config.toml
n_layer = 8
n_experts = 16
experts_per_token = 2
d_shared_expert = 256
moe_layers = [0, 1, 2, 3, 4, 5, 6, 7]
router_score = "sigmoid"
norm_eps = 1e-05
positions = "rope"
rope_base = 10000.0
lr = 0.00749
schedule = "wsd"
batch_tokens = 65536
Below are experts of layer 2 (counted from 0) of a mixture-of-experts language model. Rows are named router (the router's row for the expert), down (a neuron's output weights, with its number) and show model dimensions 0-95. Each number is 128 + 24 x the weight over its row's rms, rounded and kept within 0 to 255.
Before each expert's rows: "raises" lists some tokens whose logits its average output raises strongly, later layers aside. This comes from a sample of Wikipedia text that the model never trained on.

# expert 5
raises: "is", " and", "id", "in", ",", "b"
router [173 135  92 119 144 123 115 174 119 148 144  97 130 106 119 103 172 113 121 118 165 142 139 143 129 151  87 146 126 103 149 149 146 137 123 146 114 123 125 140 138  86  80 103 113 154 146 121 167 146  95 162 117  97 170 127 123 102  96 111  99 135 134 150 108 148 151  85 136 112  79 101 155 143 112 133  95 108 116 159 134 168 143 109 143 121 127 135 137 109 125 115 113 136 155 150]
down0 [136 115 126 115 101 179 148  91 107 119 163 147  96  94 152  92  99  83 137 106 121 157 154 145  97  91 113 139 121 121 134 101  97  95 144 107 141 193 113 170 136 151 153 181 130 139 165 142 110 141 182 105 131 138 122 147 108 166 125 141 124  72 138 110  70 119 119 140  93 112 149  81 126 117 141  98 145 143 153  86  83 150 133 112 136 128 122 145 126 130 117  81 134 137 125 144]
down1 [112 121 107 131 156 109 142 104 106 148 118 117 130 127 146 101 121  70 170 114 109  88 119 169 122 125 125 144 125 125 132 166 126 106 135 121 108 158  73 118 134 127 150 118 142 109 106 131 123 130 118 140 153  86 104 144 167 154 116 155 154 110 146 101 127 133 150 162 127 118 146 150 131 114 107 126 127 147 130 107 132 140 150 160 129 149 153 142  98 117 133 142 122 139 125 181]
down2 [111 141 133 121 116 156 134 138 135 172 144 100 150 149 125 154 149 171 158 104 157 154 131 120 116 116 115 115 105 148 146 129  99 145 135 113  74 127 122 130 129 148  74 119 151  93  83 137 131 137 122 147 148 179 150 100  95 136 181 116 130 126 150 169 169 154 124 144 124 145 136 116 129 124 115 121  94 121  99 158 117 119 107 106 123 120 102 125 104 114 131 107 154  84  90 120]
down3 [165 125 126 117  91 103 137 138 126 117 146  82 128 106 133 151 106 121 112 125 101 128 126 143 132 116 150 155 151 133 108 106 166 113 183 120 165 132 144 153 143  97 160 127 123  93 128 138 110 148 141 176 133 148 151  76  89 121 136 116 110 168 125 139 174 106 114 117 142 151  92 129 151 116 144 169 153 116 114 116 133 156 137 126 140 152 109 162  92 122 130 140 144 146 175 147]

# expert 9
raises: ",", " and", " (", " of", ".", "-"
router [145 173 140 131 119 135 106 119 153 113 147 138 155  84 119 164 134 110 101 135 152  93 169 106 139 129 141 137 162 140 104 138 123 129 170 136 150 137  76 135 151 108 117  90 133 122  90 108 150 147  88 162 153 126 171 139 124 101 112 115 108 169 145 134 139 166 160 134 186 122 119 120 122 155 135 117  91 138  93 153 146 143 110 135 151 151 122 105 138  96 145 126 126 152 154 127]
down0 [154 149 123 133 113 135 106 167 167 128 185 108 150 115 132 174  86 100 135 115 141 193  86 150 124 149 120 147  89 124 149 107 145 163  87 117 107 161 163 166 138 160 129  86 133 129 142 167 150 147 160  85 145 112 132 135 182 115 130 131 139 146 135 141 151 101 121 128 182 133 137 137 105 132 146 114 147 107 132 149 120 124 119 105 108 109 184 124  92 108  89 134 156 125  79 100]
down1 [132  98 149 136 115 161 152  97 150 122 139 142 146  87 151  97 125 129 158 105 162  92 114 146 138 120 133 156  74  98 134  64 115  88 108 106 143 101 159 105  92 115 126 142 140 146 178 117 148 135 130 111 132 121 128 136 141 145 140 140 113 118 141 157 112  91 135  97 114 149 119 106 108 142  87 113 124 155 161 140 123 171 170 125 133 142 144 166 151 177 141 119 128  96 116 132]
down2 [106 138 127  55 105 111 147  90 150 118 152 116 106 138 121 133 119 124  87 124 129  95 137 190 154 168 140  99 133 162 114 102 165 112 165 137 109 168 129 134 148 141  94 144 124 110 106 144 108 121  54 101 138 124 128 121 143  84 138 147 121 127 133 167 140 115 183 122 151 131  92 132 127 173 142 107 162 143 121 103 176 137 170 104 102 169 119 101 139  88 138 157 126 115 169 133]
down3 [123 159 126 132 130 126 114 125 167  95 130 125 105 135 128 128 130 118 119 132 125 107  79 171 138 101 147 135 123 144 159 112 104 156 113 159  79 175 145 111 120 119 110 156 143 116 127 181  81 142 154 161  78 106  67 109 117 175 117 116 129 116 107 143 117 148  80 107 151 130 158 148 122 167 115 141 128 118 149  99  99 146 171 133 106 145 132 149 135 143 123 152 149  91 132 140]

# expert 13
raises: "it", "el", "al", "ra", "o", "u"
router [169 120 117 150  92 153 124 133  94 161 142 104 121 102 127 125 129 118 120 162  91 147 114 126  71 124 128 129 134 102 175 151 126 127 166  91  90 150 108 125 142  64 125 128 102 115  93 117 117 146 140 151  99 117 125 114 113  84  97  97 123 142 106 107 120 159 151 104 141 128 146 124 140 126  97 150 113 114 108 141 130 129 124 145 143 158 135 149 155 145 108 162  96 153 151 133]
down0 [ 79  91 128 122 119 100 164 125 129 125 135 122 109 134 101 108 142 134 136 116 121  61 121 140 115 126 144 128 119  88  98 111 153 120  88 137 149 161 149 128 137 117 115 175  96 119 124 141 132 115 134  92  78 132 103 130 122 199 119 147 146  89 139 122 135  93 130  97 113 137 142 123 114 134 122 115 129 181 165  73 135 134 104 114  94 131 117 128  97  80 137 106 193 170 131 140]
down1 [108 154 132  87 117 169 126 131 108 146 159 106 149 132 141 163 136 132 138 129 169 126  97  89 123 105 127 127 133 127 103 125 173 141 112  89 118  99 143 129 149 156 112 116 121 133 128 122 100 138 151 134 136 113 121 140 155 119 139 104  93 136 134 171 114 110 135 125 162  94 164 197  99 100 134 126 200 134 100 112 126 113 130  93 152 126 195 114 139 140 145 126 155  93 149 146]
down2 [100 151 178 138 102 150 133 158 183 158 144  86 151 130 111 128 107  64 121 119 147 105 101 114 167 106  92  95 148 115 102 141 171  98 135 107 143 129 123 117 130 151 108 139 125 150 155 120 123 140 161 125 137 118 117 142 119 172  84 156 122 141 130 132 142 182 116 136 142 127 105 139  89 106  96  77 150 137 147 138  96  91 127 123 152 109 129  87 127 135 158 100 123  82 109 116]
down3 [153 126 135 145 108  99 119 159 134 181 123 157  80 133 116  93  98 130 106 201 157 132 108 126 125 116 129 103 106 129  97 164  95  93 120 157 156 120 157 153 146  80 139 171 114 140  87 118 129 120 135 138 129 158 142 131 125 161 152 127 144 160 114  90 124 167 120 137 178 137  65 126 134 135 162 129 117 116 163 105 125 144 118 125 109  80 109 141 145 124 172 133 105  80 131 111]